config.toml
n_layer = 13
d_model = 192
n_experts = 24
experts_per_token = 3
d_expert = 64
d_shared_expert = 192
activation = "gelu"
moe_layers = [0, 1, 2, 3, 4, 5, 6, 7, 8, 9, 10, 11, 12]
router_score = "sigmoid"
normalize_top_k = true
routed_scale = 1.0
balance_loss = 0.000556
balance_bias = true
init_std_router = 0.0102
lr_router = 0.000714
n_head = 3
n_kv_head = 1
head_dim = 64
vocab_size = 2048
norm = "layernorm"
norm_place = "pre"
norm_eps = 1e-05
positions = "rope"
rope_base = 10000.0
rope_fraction = 0.25
qk_norm = false
attn_scale = 0.125
tie_embeddings = false
parallel_block = true
init = "uniform"
init_std_qkv = 0.0268
init_std_o = 0.0
init_std_up = 0.0268
init_std_down = 0.0
optimizer = "muon"
lr = 0.00509
lr_mult_o = 4.0
beta1 = 0.9
lr_head = 0.00384
grad_clip = 1.0
warmup_steps = 200
schedule = "wsd"
decay_fraction = 1.0
decay_shape = "linear"
final_lr_fraction = 0.0
batch_tokens = [16384, 32768, 49152]
seq_len = 256
doc_mask = false
train_tokens = 315900000
steps = 10018
dataset = "wikipedia_en"
Below are experts of layer 10 (counted from 0) of a mixture-of-experts language model. Rows are named router (the router's row for the expert), down (a neuron's output weights, with its number) and show model dimensions 0-191. Each number is 128 + 32 x the weight over its row's rms, rounded and kept within 0 to 255. Numbers have three digits each.
After each expert's rows: "comes before" lists some tokens at least twice as common just after its tokens as in all text. This comes from a sample of Wikipedia text that the model never trained on. Tokens count by the router's weight.

# expert 21
router:058107115163133148105158150113115121108144113139130155139131189147137131185137149092161132128088138086152112173139181121113134170061193102070142139093116127119176175132132148130077134139096155084138138093107096169121089132161114081113101173096218163106141025136121097115123108119160147133109185107160180123160106153144189181160123151137063124124195125085135188122128077145108093113135068184129125147093115102114089107067122116105163123121136119112087124103110127154133090182128148145127081147156103135100087150250163140087125125120127094074092108164157145157138086130107116102
down0:164101159142123160134127050159139152090070137099143134164121131139138097027138101100111123214168156114070169152101105081180122099126110179111109083139113112144121137116099095136184161132118164093152147119115183126161207142041127132154137074106121154134132195128131130136107090110170114140114181101120096080143151100149108181142168195124186110111127112094098107108142137094158143153108139115082181073158101148074176107103110120122159154109152188144113143112126115108108172093112060065191171133135138133106169135110130101128071104167169117125111155096114172089146168120131095162
down1:087144219142131067093144133117103139100115160096149116112076180128145095120100136118084063136084197130169130170141085125119155146111165084129110134102122034153189105132143110115169104170118065131117111087107145137177124118157097116154048120145108132143120167077115142165120159120073072088137115130159200134136188160139088146178085115075134118109122117125122173174111121114103154135065091144139088152110189108077174133085123142119141153107138094109130086104143128170148118158086184141151084175140147157169163111147135131115128180125091155143159143099132145180125193089142087189
down2:095087090110138141108135110149124145134169084148122125140190119108097137166136135143123161127107108092152131102157091152103118155106133066176104105115143131131203205134112156112072107068142082141150064154108053136051130133136133111181111158126104131105115118159147133088117119145137178178120124158104182187143135135154122145110135090107090192106186102071178107144093129139167117123142134050131112119155114169049166124119178117076164127152105119063163152156160124130076048068165134128109081099130103106111137124139124197168196138114149129125100138187140076156121156184162123147
down3:089173159142089151137175145117164136149062097160074110113062179086131078200127117141111144147170110130141127124076179130128125143182121122095115080170218101111062154152101041093157127155080159128105149099155100152108140071149101153096091092088096103118104136125057110045159112173101121135122110140146102098103085165173106083129095159110121129104112151141169119122135127160118083114177100140131139116100208143117141114163126161142143148164154116094130128172158175135118096155125080196162110177095090117100170100148199132138146159137179112149132149155165129105115152143155129076
down4:101125118079111088172143118070156113181111116159108146077085143113166089153188106149145126130149098103114109130154115111053069151152147151141115136130104056149179096111142123123153112149129109123101069143127149128153130121145142122107179149159131180107093121047194188151062086087134139079103135153153172140069120194135157130173086133198171101100151077160106211084147146147145089089107116088088121171154117138164151111112157101195139142119156160186095122156163108125138109074091174104135128119068157082124140113124129163084083129073136150161170146139110172100129113147157116154
down5:133063155156121141067150122094134089155148102147107147125099207117122099141061125118142140136133077122156094088131087073153116109132123119148189108120158124142158154095131125125115115135142087144134117144142147131141116162127105124151106127121106096190120090100114140130150187092131149079099130089149108086094144170130163150146147160146066075147098090130130151120145147165166140118140079126088094092187151182140140186105162139123070103156209061108056109089098191145167141129165172116142130148168160125043131174146107176130033103098099142155167104108224160146092163145105104164
down6:108099130156164101127087104116182047113133115058110118175133153123107172144121163120127134133104121171125134140111138116085140137161174159145172137149176113119160178125121087083145106118078188133181133118044126063037092072165155156143092155105144129067164146137119176115142134146102110129147103174132152138161138134123113074130193095098108097117120130108140073133108146165139107146154142122192090134158110127160085035112130109159099188177199100131155158094132106151135151129090119122090179128109100179149082117183145157109143174147130124101047123150116125080165069135163119117
down7:144087089093105158185129113121160136132093103183165135160166135140088169131164100053099128094154158140106121188061108126095161129103138161141162059153130167190134139198096123113071181169146130147110115109104155058200122081147114151088199097099101119106161112097099130052126147070140084099167143109148086165087142133166179140118148167139149117170119096143098110150141143109148159089131146180129120122144104153071152194123117133116111068101131127096103147127128146125075076165119106131094140112081126107095110155126191140143149129171104149192127105161114141145145095101195130062
down8:083127118149129162097101152170052164141114073095110193167132146157115122104089094135140132152181087142112115091151139114115064131159170186144113146076166166113104119157129124127093162118142126148123134117106114151165144146111161140165139123154133149120096105163061172137202098121151051182119152147094072048103117123111088104169116144152112105122079132115159160147102105188120128099072116150113161145139159151134137135139208118134053101101064086085103181176081080117162158109159091159134140104133138124157146185068131150176155069134125155106114178067136152144123120115104198110
down9:141106103148144128170117139160178133103130107109128161162133145106172172063130130123124164177067184117166083116130146059110098154127120144097139075156077093153153072193133153125124134082150157126121203115084140121191110152140183084104127096120131085092143160154158102122131160141108120177127124068102117112162110079095128121135140165154141156120148176129114184087203051113147155162111055118174140138147094101103181129084131170148155101129144129116152128114113165114093071061138179115149124115094100144101147190127193096131085152099073119151158163120101080091149158062133084121
comes before: "o", "er", "e", "an", "re", "en"

# expert 17
router:123063155139112175114095168068111117129119117089133153150187093106111079136135146072147180081132164073110157138063132140106141154141156144101082138097096079150144095062127171161144174100086129104104077114108167152145112167168085135156094103133132168097138093124095128118047129084153126172109126100186145184243145138140111177134166168134109136131082169155106186112117079105134128185131116099060135188134085158125124132165157139145188158096108158144057119118157066110080097184140139119164128139155121137114127132211120148139137114135126110130142142125112130133138088122092105090
down0:076115172157137221082151136084176148183162154149113137093173103160171093064132127158113139081186105139116126111123165160158162106149219178130122128071120119155118152120130107094112137167144130146069136090126152138120103133130143150139087101098149135146107094116139185098188176158169145158108107098072116128106121117150116078136126114066147119196160121163167097115138157081081151129072175102126104073084157148119111101194138080147079105137178105059177148176146104115134063115157135098144151090143093155176145132099103142120070167105137079120089134116088143127125154106114078133
down1:108113066080176164126159131144071103148103129132146184148147179149097084180125122112119150132167161108115120084110142142144084174184098111102104159119109142075164135154126184075091172105112148142161133161108073097167091130135135090145133154146090134154093099122167137167078111135174077129115172094090088105102104121114142082093120065139227147101114068199155120073109149152124144186175138153091170105146113083144141152098107088126142159140147136127142096091128078186121095048126135164188131115159180138115103145129129154097152118093138156140116107135157084124194067163126186120
down2:145139155174070095154157168127096144110124108070190140160103099153120123107155128164130115194098174155131111162148109141072134095122099056057139153162161073143138084135099158200133108112151069138151192148130140122194089180121079118132115174107084099131082174104125144106133144123181150114112112180106128123127088125135139068168149126171134049120151144145132154141133072139111118129206132110139095179148167090106109117149125134069131119131133140084154067163092130191107145136128072082154102097099140134097165112100076078125160191119085170146116116154166121120104168178154104096
down3:171127141110137121123170078159038125052144083131131101120134118071143138116171138126071128183135128126114099100104161129095143176187143170144118198109093136127113153091124150127133173095140144189101154091118135117136095109105096094112096066090112155119110137151117141154086118151132059103092142137119095111115139094175137149145206092129137094100165127160117116154182102091134133145079157115119115140128115090102162151126120213158137105112157116070101075109140165142107172132101143088131196204175155130199086147139138084157072158103086121141201135200130154157185100154092106125
down4:155143072108093092103103103157077141167175152150144162094129100136147123101152118171139169162117064155133171115124139116115146140131148114115096145073106099066116094141155161099170180131138123120035110151187164105128085120165136030145123196155178100126169108150143129109150150084126075105136111060123076110096172194130117096131174158112179164150135136166110049163065140154080155117172092095131177088079138137111122093116161146109150108142166112079101141120114137144127095175172146130152152125119059068136113144097165119162173073148129175143132132134159177117148135116100102161
down5:075076127144148221134122189155093132043162141078103111069110097074084140168139149183124078155146133132107111056127148144157152107114156154121104127098169170135124151121147148136106105126143067120108121145178124117159175100159127142137084130130111199137117130138130142122180136174168145170119131164128115177032125131071166114108132113101162101141133145079128134150142148087112166125092118103179099131113162141150112147115060053124076074091147075169164104119158119115144110143145111149204115146110111073135127149121143119136106156074151178108161102169100075147192087095170150145
down6:143076112146129139133057050115181135135106156132163066067058172145095124132132108150126120084169118108112146142127136105222126130118113158099147099189149125113080098094114101147119107159166148147137187176071145138095181154156153111130082109108145133119122149130085073156126141162124149105124155184138132142081164095146203104072123122150095200120163082082113150107136232109154115133122137091112175122132051088078085145179166145170171141137114098139103097133153149160101117110118143170109111161144147117082173106110167107154123114155071112150124114137125127163156069132121165086
down7:113085131087129131122097115089134183165151111131093124131162157082115143099104085113176053112123122128144225105136145096135156115108074147143102096128179073140124145161201097109128140115067131134131115183145160165118109172101110114095143117162066134118153171141116099167118190152082149115149108078143090158111159090114140130078102120087150151166173162140106122143109129147174080162132070171115132174124164134105165148127093128114125120123131168105129145129124120065177098157123065126115166066145174129141226085073185187079124111156075104191198120148113121109104091125144125138
down8:207178056125124066148113143108073184067153095117120096131090164151140151116120087113162104109154055159149107088148133102103124165124168156143074109140103126097100090153186108110068099161115150145125123100179156103147147090141125121155097110128080037118108189158136192177139132130167140121150112108176134162108102143113091115087119122128148103148027073130139172117133194092117156165124157135170108128132176103094098134118156168127126120165119117118208178191130160103079102156114072129168128175090112153164126155094139133088184125076162116142138134125129129097138132139131107160
down9:107088123168104103154147210071129117154086134123135132105088152121118080091164133117120100147148106135119101205078140095141109169084107084101125143192095159130129101113161147168166082139189112122168062168133128153123139109195119141120157172161186096108073120144143113122171133122156099131179129122168150143152149113122088100117200082152139099169130099125141107102188138113096204114124152117126184121165092142102091162127143129169132107164106135091194131129086108144095149072126050123133060147044179084092125119087099076142128099110087112150093126183116126158156151184132131146
comes before: ",", ".", " of", " and", " in", " are"

# expert 0
router:122109194135129110163089110087149098101105131097109141193092144116163104112129139097092160125153203112120114154083122105136151121097171142096093136110158147124152133150061158151116145147099106126146143112084170185126131170161139161151111084129159100024133093126082123072088141121160121158097116113151163147119103108110164171168167147179115118079112171079130158093144116141197102182095120122152108110117107117139084162140152238146170074096118191163078154084101145207147119155124141093118115090164120151159159123156108094067137103087152125052126123157114135086123134091067117101
down0:096130136135125126222099108141135131140109148183083080112117171084083154109113090091149086127120112149164121144105092135086161094104108162161137089133097109129115111105076117121064126126130075155103143113120138198164128107162112112182110100158129114061167108158105109145128095127094123098158139181106167191103173173152193088124164053110124136127126068103096145163124173083135142062101157166093106115161144166186111161116146196140121184088147110145162189112102160097110087111111152121124143165201130124137171132136116099116153123091088157151105187126053116143118154146178191087
down1:148147132110181134151106132092082101149111136110129147087138118137139124103130050117117183146187090155118168122204188151097156192162088150141083120169126135134154057154152129157118082140117078135182140073141123131066105125146094113120134113193137134136108137203163116110140107070126125080128147154124083110102127142184110126124095140190097099128121154100143115108057133126125171085156115094104104209184201157087119138203145115122184168160129103173110098135072146135140074118087078142150081133135122126116110120120120168059119102079178154109109137155165093164119143106119075150
down2:107096176085118154101133106091070110104120104102076064166161156145131139118094142182143119171116100111096168183189150120178071097102129168098140184200072130132106113122164133155122119097111042143088132136135153157139152155154128166100131158119150138082110194145108091120112176147129101140122157113116092150128129167183120162088062087091179055138161089154161141104134120140099184155108098123082193099097156174123093170147106129109140096143157082104127161178110124066107188119174139108145148136132087166129136139174101101120169138136099144127088117061074153167166088124121122166
down3:180154095060133086179182117081104089126115098118125127111100129101161127127117132117132129108170139095121179164210124162008136140130075124128162131105073121125092106074091120089106109162083167103100113185119143149126117136104162127114118100136103116146098163113160112148094152092130126187118122116126141155155096083137146131125176174060124131135152132155181123137122178158189106091170112156101123094131167101175129138125092074147077119200130109130153133121132095125132169167169145092180169157168065144060150055153137171124131136157089182108138135071117145099141153138096120205
down4:142168143152078168186118131153131073136179160086113141149149179160156109117170095145144144150151091091137096112048088165125108106156127172063173138135059163155122076123164104151119132119126166161095099120134130126100133162083121183085137134076157151115180111131099142117093181102139146111112111129117157105135171135193113171100151099160160095138120110087162115131097131187192106128153115142105080071205106152079130054131081152083075117118079126151147097097135137122125110104154127189161136169087114135118097119107129121187141101168178027133095106177154104103121175156120139101
down5:153145099151161136111114170161148128058184105112151059155101125124151175101105170135173159127098122120186093182132127125149152140112112095153132147128140100131142111165168155214163191112162120092133087120132117079037102121124138044111128163163138149099139107134122156117163123148103077139130150142100103165146104087106074137120136131110067160136098130038092124086113149120132112107142112108098105132099193195151096182090128139119150127041114120111114210169134143153130136156174103098114165126146104118114196146119134146152127165106179124084055060081130127157169083140143140117
down6:123169144156124119132149122151160136173115132105119132145142103131198061175165064087133125079142098048118169127149065180106117168149146130081128146185190058112152104125164132118137098096160123133127137123196124133124133188112067114088156159134147161148124119107134160129075091171022092081112106152176131130183126111132109128111103160157115114132098072156185106186109098129173125135095117156137140197122123114105153097111124141096120102123114081142078125108162148132119137130158123146106124177110169104103102146132141198124149113163061161095180108070169109149125148094061077174
down7:086121105141162151134167053118103103143126090162135093090109145128157130198139087116125126155157128116136075128074119157143106129142125147171123129083103093184138143095097121053097076135147078147153130095133124102057159170198192176153113138186097111124108131143138136107084077136121166144105120112095009126069110115095150132095160205123148133143169118117145164093154116135171137177138100172119141109133122101160146182116092149101157123169168159125051123168108137134127137120112127130054172175195139171162146067116125096136151130178135150120074139080139118091132148144173099125
down8:096170155155151165084147127078113134162124158106176180108072108197126173124121161165122120132157099154120066142065073088156080113145160110133163129099105100145095136130120136135120156148139133109101161113107116133201167127136097143175198160141118163164093107129087144122122167164145136105148118112122170158151078165124159095090164091166167156180123085123091143050104131158120104149149127107121160070136156158140092064115122066109182150066128155110078124073122143172115196131121082145117121158091055103180161147141127029102124117097083137111150079157090123142123156145144169101
down9:102140140118084090138144078135109078154123121113117095134162069085111168160080111060102160141123126103191128114163099093096133144148140160134198094150144176108104068098147158127114154114150141038183154095096096128087131129139083122159100146141122122160104124082145194102141128138095121146138108181135144097108112112150197039132107141107149105129090082148090125067138148134111192148195081120138144146198112157078165085103105127129172084151163125164108168129125140112165150127054157135150147172192169114153135174157132124113073075124114155135165172153077162129130133169095176119
comes before: "s", " |", "ce", "n", "g", "t"

# expert 22
router:129148144145131138126097147083088114108108104142118145172156130147116105167174212103106164059084191090081092186094208127118162143158135218100118149162125093131195130136095120126101146128104124048065139158139083150125134138152139088176127163115130153078114095120108088096099051150165145093047155136156146196158111108122117158102133120153123137112127147095131174153124122125076081148149051145110150121066103135132130113146150112135186114108147151096119174109110124163134135145166143081073125112172151119078093129139116105113159070164168120086141145177157133129098112113067096089
down0:200094125139118106110186096141137160121115128123051110086092125199115145123106110151101172112132114120114150130137166187114130158143086174069159167130149110139151186175086098131140084094179124115147131204157088164119118062088096128161128127141119103152088111158118138143106061113125112057115118092131124151165087166211178186111166086093161139081096162112074086142168161111137147134167137124101164213077143102065137102084112112121135143167112133107170143106085165133117150170140107068077108133113146142172128134131178112127130104097152100138162149116097155136112153110054137163
down1:151089102141103118087149062156138058110202129151188121127162139147151148096066101151118114120226151094125137100103102152092088087143147113120133130149155163130130116157097158125109128073156152129129099157143118115149064192066106102111148179126160092137105112143085105173182125116147108093134155094093097190150164122139129124129130119121136156102109108152073120163167049119127143131044135122149086190108119142115143124101131138129192107136142105158198084124132123086065171168109107116141110125197073143193129120128087122143098186098141149130173187105147098102182095103146177154
down2:096096115161180146137103147172099127140094129150099106111136121138093154098109082150144132105134166114074185077164117057140114152172107147180138104127124128109139163124128122092139123086095142092098142125147144126220150153163130083144106166115110141182153114167156111120130113135077149108145159105070142070115092157122141102175140153107121155108087143146159077200116147191104161079115163129145146067094125096169103147099188076127115157215183094102099114171147066150141150166176098159129124098136100126141193125133120116168097148144133171099071108105070136126142182053131044106
down3:115132124187169101137057155075125122171098060056131118145123105105187089169161120131120184100154097135098140162108106138073156123187080152101101132173136143084165169152095094074135176141185109097121120112069116132142118169138118111115138118109066159123168128112168178166090131132142094128098122152109142099111173124087151142101127134188122105138068111160080165159099145111104174120162118160132072146146088168118133134120151103149160142207063174148161148169109196100137128075157083099106078139061109114113101104114171100145132112116157180127140146120113120182087130163176178091
down4:132132170171102119147115125095075104119128130103119106103123162155164124216052153076160172143114090131094069150165128096119052113207127173136150104145163099109085101124131141078100123131134187147129151170110131147146138137096119161135128060134152115091112144165110140151076121114125138056126067127152159114074111170129154115135142085154139146167097147152114066128166136184084130127165153071098105135138146183192123125126140168100119088092114128115154171149086171181127168129126171113114110128096155161131146097072128156119201113137150084161034137126096086069127186177119148143
down5:102186135117074119132124143140176159108131040114087138105132118166135147178124112119113135120079137112177129086100094176144113140108116142196060119141077158131122095112094120147116181090115100129138136148130123097147160192126120096150127129110109170088119116111133149156111138118112130142133112196094147175173118120075150081115173135098139133125091129019075165137155125187120121148109151148177167121125101137132132123120074202150080158114147148124146133134098181082051123176205177131120161151099129186120118152125121069141104153113150192133125148168159105159141058093093085048
down6:145121134093130123158115119150065127087141155142080127071164082156172096157147158133153165169126131130191075116122092175138136056061138135035161186110166107087129072162125142110155100107143151087137136152166136140125095126160141107179187124104128086081141164084159072111095106066139129139093065163127199175147065131085151087144109149145140087088128166113144176119175081113160135141114153088195147139096145131140162092135119106148187109142118143127116152125114134088139127139127112132120170134161135074160148108131163118148150178101095094145152123135108149051106057110200137165
down7:144146170117209109137148166127151109145144148082088083151108191124108084063119131093148158183103135171146151116147139114105118156167107168114171161164087116102160099176108119078123118108082152117150131091190174101174156095118047125146126116151159127146121135096110093134128081147113151062131166113147140115126115164176110199119118154118169086156124131088141146131140111143135135134148065078126058071096049149102092075098076117064124167131104103131169152146158143154207113138126144161146148087090152146117153124102141041174123198166122117110144152157166128066113124095108119152
down8:087163054134168180161147109163129144106125148101112118133116143133121133126095112183072146122120117180162131147193137174173134168148091158168038133056134115100161167084194091121108113112142139114116135147112199088114142133129146132125179089193096122173147123182104187129140180081126122121192066081115108078148189129126136113096116118156102130163126165151077105136107109169150118107080118150134079093062177164161122157104164108100105182147143138144107128172122116102114138102059174165137154119078131129074145105080132182121079110130106096099164114135105156097089073104145142114
down9:093145141172112142136129100148095089107125105131110198191144111111145184130142142090113091125067131118109125181128125097101182115124122172132114102114130072168131149133187026178160148148125126124150145123065174102046142160163112166089070154168142101138126137157136137141117144136152156131111134074224128134085103149151121152149098163133121133121120142115156115098162132130104137169120106097154122092159153121097166147201176119128094127094133122113064066179138143157163123155133132152088060146121186128182098109021129170092126129076105104127119120102096163172100078069118160133
comes before: "-", "\n", "|", "A", "C", "S"

# expert 16
router:147098143085136144106102127098102145151090158130127195148122154138173124142141172123094117156088174081154082195082187116095135200131162106118096107070162128151155131105086148120123147109127089139159133125189133134122084111137096123115119115067162103073163097137131105127099124150142139153062170106095123163146171101179142138170125081101149171062175229095145167092105123124127108160164114177093104129096091115092065128101082108121141103067163139141064157097105080141174146124137098112167097136184152118112113168127151148085112095148117106077152114144140182156136112064049121087
down0:070133140150115136133140149132091101176126163133136119094154176123113132170206109203130096114093185148129178116090138101125117152106090139154123110162167058159095144158118139166093100121109076095157157133130114123111127095158166132121128149177138090176114112101094105146131069061122138130150109157112148124164143051065173135126185160156147151132138083123179111159102085122092222131216164114057149103204137104159116150177094070093116120140135123162105162127078133063122123087094145111174133121081140102113130126154132151074131191106131161156133101125112086125121094104087101178
down1:255106129123135135139141114151117140146202137181099126110150110091145161097111121146117117153140057094103139055178125092106115165160096124173090069135138095111099127145152079136136119075089143120131123123171139145144083115107141128118113163117119119105156067174125094088180131151159069202120118111106170139112111106129101133177083119086152176126163104130101104095148149113105155211158102102064166123086167143110133131184173148159094150148134122080185138179091135137174103082110104152115139163170151165108154102042146108168113160107150167101164116120122109101093127143122128082
down2:164123164100096167201136179084062145129162118160088175188093137122099094158105108073115137146139137173120136131173107124082108075143088130180094105180159153094186145109123132128156063200072151115162151076133151160150154132103074122153121142154120139089082145111175119122074136156143134175131118107154101108138136124158118123120134106119136150152088109129156173111100113157168134145110102087099159218207086085142160110089111143160128067121164116167100115052156100080200167090090120138073135105104171114057106170132149111134126141109168147135111161097120147073114137145109119098
down3:142154172096146121082160121094150240156168127082085119126106143094096167077162223132148181143153180170132121162071139130117144043133116097145119161175161151141115095152160156139134145090152128158120113171124086103159108090129162129116085144133138125161101086098116113127142140099157128125161080141092115097105096139149188118125137128074096135177108090107072168133110124173171104147143168158107137172138080106140049117177145133110163142131102123097137107104110120103075154093107107115105111143091094162171114131046174122112154046147106092089140168124114119198130128155097192149
down4:054062126144091151121095229115158202125110086156080069142155142172061128109107119113107145124124232129166153116128073150031128113121113115068185141108111099125105136086075127074152115144135100150163158159155151126040142095170108142102169113100110138083164149112115110113138108123121143121137131112126167119140092179137111234125186131161135157142152099113137138117144155151093129133104143163174126142111121140139121145145126078157139146150144068077201112133119086138160156170183126102121127137121132100124121120137086079100125129101136104110202126084141138115165128137158122155
down5:122100112134116118087076176109126109099158071130192112152136109039179172122089100099159109120111137174126099137105131156184139115155173108143207123163176173141139123108123158151129136182099080164107122159099108100116131104115172114098149122067083060102211091111111124114092130132154159129126123124124093076144124156068166191166157129100107105118126169147146174135076090094114110103088107126136121093107134132126178134077143138148108172166144120129175090133194150076107121132119097123151186073109168114112112130146131133117225139171146134167074106103125155190100207100135099108
down6:170163160118119155122060204149125148120126114152115119179130110140183071137117162084104145165145161065142116124123157145101161142099136107142157150105131147112128175141089137100129074137103117096136117145084097155114115129154141128089106144145057204152140181081126123169090099083000155179130222094098119104128150168085143155135115096157163143084093125108165117160175119170139130100040059144105173103123113123087125179121113130134158121152145087124162110119170124095115120132112085143149116134092161080104149157114148138153134159057180124152156102152159146147116095100063148162
down7:179152105113087103120135125068196183154091138133165113139094140123153153161035080074117126184151093126077076132108119107103138100152075129109104132123115098123062144147147141114105176131125145120125123094123087162115076044134179146146116114164101167136100133060103092118104187160118119087081151113142099173180116135160153127133155140125123125109161149167109142088145125058118114155122150187142108105150135127167136112104162111165100111178117205158115151144145143178081127146080100101119159166118122093154167114061096131140150109198199112158153135131116163111161188129200078098
down8:164144147157113126096127124114122082154168164135086112192180152098086098146201104126148156101101108140130163148133072115117192133114138126135137156122134170150116093098129073113127126124150098126115112187163123147143113138143177255161149116114140154154146135129155106138119090112102129135104114203134121146115105096119108153102112081203132097133160160148146074158021162099101118139123140136149159173125137097170155058152146149180093122108146042096109165086096070065127096164113136132173108041138125105175158129091097128118101140106082151115143105135117109099142165075102177107
down9:151107140127084139130132153125110077068144115108102180122168115132187111133174182160125104136156118110143122166148175154160112090096091102102146104135090184178097194187107102148084133072092179184127190207213136141080125162109113148123129112150143080112094131060160094122155151156114122145132049106120099125123126123122139146109105149154134186171178096088147180144083145141129105103152130119095073128100194159111091109114137053175110109091135115151175160134125155158137102088068116129097077141132162146155108144059103141105131103149077134101135105163085073115113171148169132131
comes before: "\n", " ", " 1", " S", " A", " P"

# expert 9
router:136101117115127161154087139113056114133127095109201162143125117099186114177133137144129176146080176091142132160095171125090133163147180193110123122118143123086119102109076127140130109129115095143138107077140130130101083180143158111107125072101139091086182045130104129109092143171140142175104146082149185136156130145141140154196108166097116118062091136109122142139099111126130102136139091109102132118119072142147056041126144096122173138074127169140095119092184078137167179199184157101121057137114141123175141185109138113132199102126136082072121141144130205149107107127129145145
down0:129107138148117111193069151114143115139123168060160126170135097148196133126079132161092068107137123176088136084153169145154104127118139106073158091119089144175119164102118161105110136131120136100094157140183127128145141109132146147140141112079142096145092148147103196073119183167061161166142159060093150145110109089155142140172122109217082164174137139138174083111121217157132094146111135117142126143116096119153164103088129101122126071115168172098096113072113110159064152080081091154194145187112085139109122091075110160117156106160164086136099119138098172108147143084131140171
down1:063063104093091065119134079151169160128127131102125107066130129112109144148094147114109183115125134117160125162135147071166076118191120148129125175157106191117152102171076135092139175096134105145099142117111173105129140122130154036106106139117151094123116109142106114122117152133149124134141105131183086144152147095149171155128124128150136176121133145071118163097161144163138110157041165139157108113200182165097113171168143172163117078150136141129060134140117133134122119093164121148070135113126148064124091151208119176117145148093087187194147142143119162048055111089090131150
down2:241154098127125124116117146102080115123181114144153143096153114142137125114094166107133157135155081157148112105123172117145166141159072088108104113112173108141138090081145184131093066090137162145151201142187152113161168098110126102208105180159138100096124109143085130102156167123108167093105118095126130083142139094188127156140093125132123129096098148081087151092048112080102121178161148100124143208125090077139133134105139169136063160119143119132101170108158129133139142103122098100194120127144153129156110165040110132095129061210109163122124083144067146160118149164139118151
down3:073123104130096082126091120112136154131114162191133114088172096141162099137071118102103171113102145165166051113175124160095110082137096118155075125153110128168099115142104108086098183094149156118130115105113131128147108102123075144109115105194098142110175106119161121096148141162105085153155166098141188094236161138118136095113178128080141167118065149198132168048120097139087200108125143145115110130106128144173114104175093095139151138122075144166096161189154129099186123145148175192189149103194094138081130113133134145122135106134074117139110134099114165167134153079112140109
down4:154176124143151159155136162160140151176140115140174194111133148102188139142093099113154136142091085148129153118150112161087092073122090129127103123062148172112110048101179140134071082143136091080050107155075137152119120137125133162114175059102111095151120140080119149134091150160181125073124102125106166069132136188135138119097146161090120130140076134067109149158191141120078121117164131083161207095133134143177134174125116121175073082104138101126125097143120129079142117155111098193160202106098131187072125075116179104097138129129189123160141110150102134128149117155156155121
down5:109152166159127135150162130088092094093052157138137138101099150144140171123093119077148076147138126171126090108089130206091151139131113055136166164166068122123092121099110149048102097146145179123127155082148109143095132083106092150155052179145138181067106117068179128146169134165152125160162191109140109126157092137140127094103160133144109172165163115135124124127101147179115108161134171128058162099073139128140162121156086142133104100102164078206135154185109168077127130138110149148131132070165116097137088188127143111084102148133172171084097144119095100153193102116140111148
down6:155167127159113158117188144103069112146170144103090107123172110104131118103145119112159082186100105156107102129170120143105156129136126133199125137174080181120176127060128145167094096141127127191137209135099095109099171141091091166161154173155136103161137127122147086104120125127167109109114064091154126194161187169176102079109191133145127132110113100139127096179082120125110111151179118112114153103081191095157150155150087120057165080086061125130140137110161130109209100140181112115132116092088065130136157122071159125058099131094148124135168114154115144082105109109091138120
down7:090153178181076109152113083149172086115048120153151096104096147080195127116205122124077079083149115120114117165148114110110136147122149123144143089106164130094129161107114139160062148138148126150123136140139141139099064102083159112175129098124177146165075126134105112136122115094045118147127166112158150143082133063123185139119112166134094125119122171153187134168159141145144119087135099175138063155176070091176166139096102135165108136086159141136147126129117113151144163158150138113175106070142110093067108138177157064188107154176070185127119130098131087164128130066145178155
down8:130087114113138137141092160158154209098131155158164083142096097199131121099184103101179132111128114139078148096108116125089092115073123132101166164183151052102133121128172139060179126105096084153129072194180088141135161172111167133125088120168114132154159151123143109132056102158116118161165080084113094137121176156117131123137153089150087130160143151143105148158169117180055109124140102140148150129118131156169142098137110175071127120184151069126105181149055156195119103142122157150130121120130101086109163111117118112089083126082155035186149110116125100163109136166144128097
down9:122107050079156125198122105136135085102107154076101121094106148142112128116083150090084131172107201103130165159056203124127107122163070119141157187167114146115109146158135201121139165143098104103119145090154136127072132125113173095093083107108171089094098170140117148150152151169157124172129088107083148111139131114062146044102142213143165125151158094171166178135142200115152132180108164114117192098131160171078106073160144154123057155165116129090163114141159121107113163113115141105151098162112120122143118147066112098161109146140135097121120135124179131111122112115094088139
comes before: "\n", " and", " 0", " 1", " 19", " which"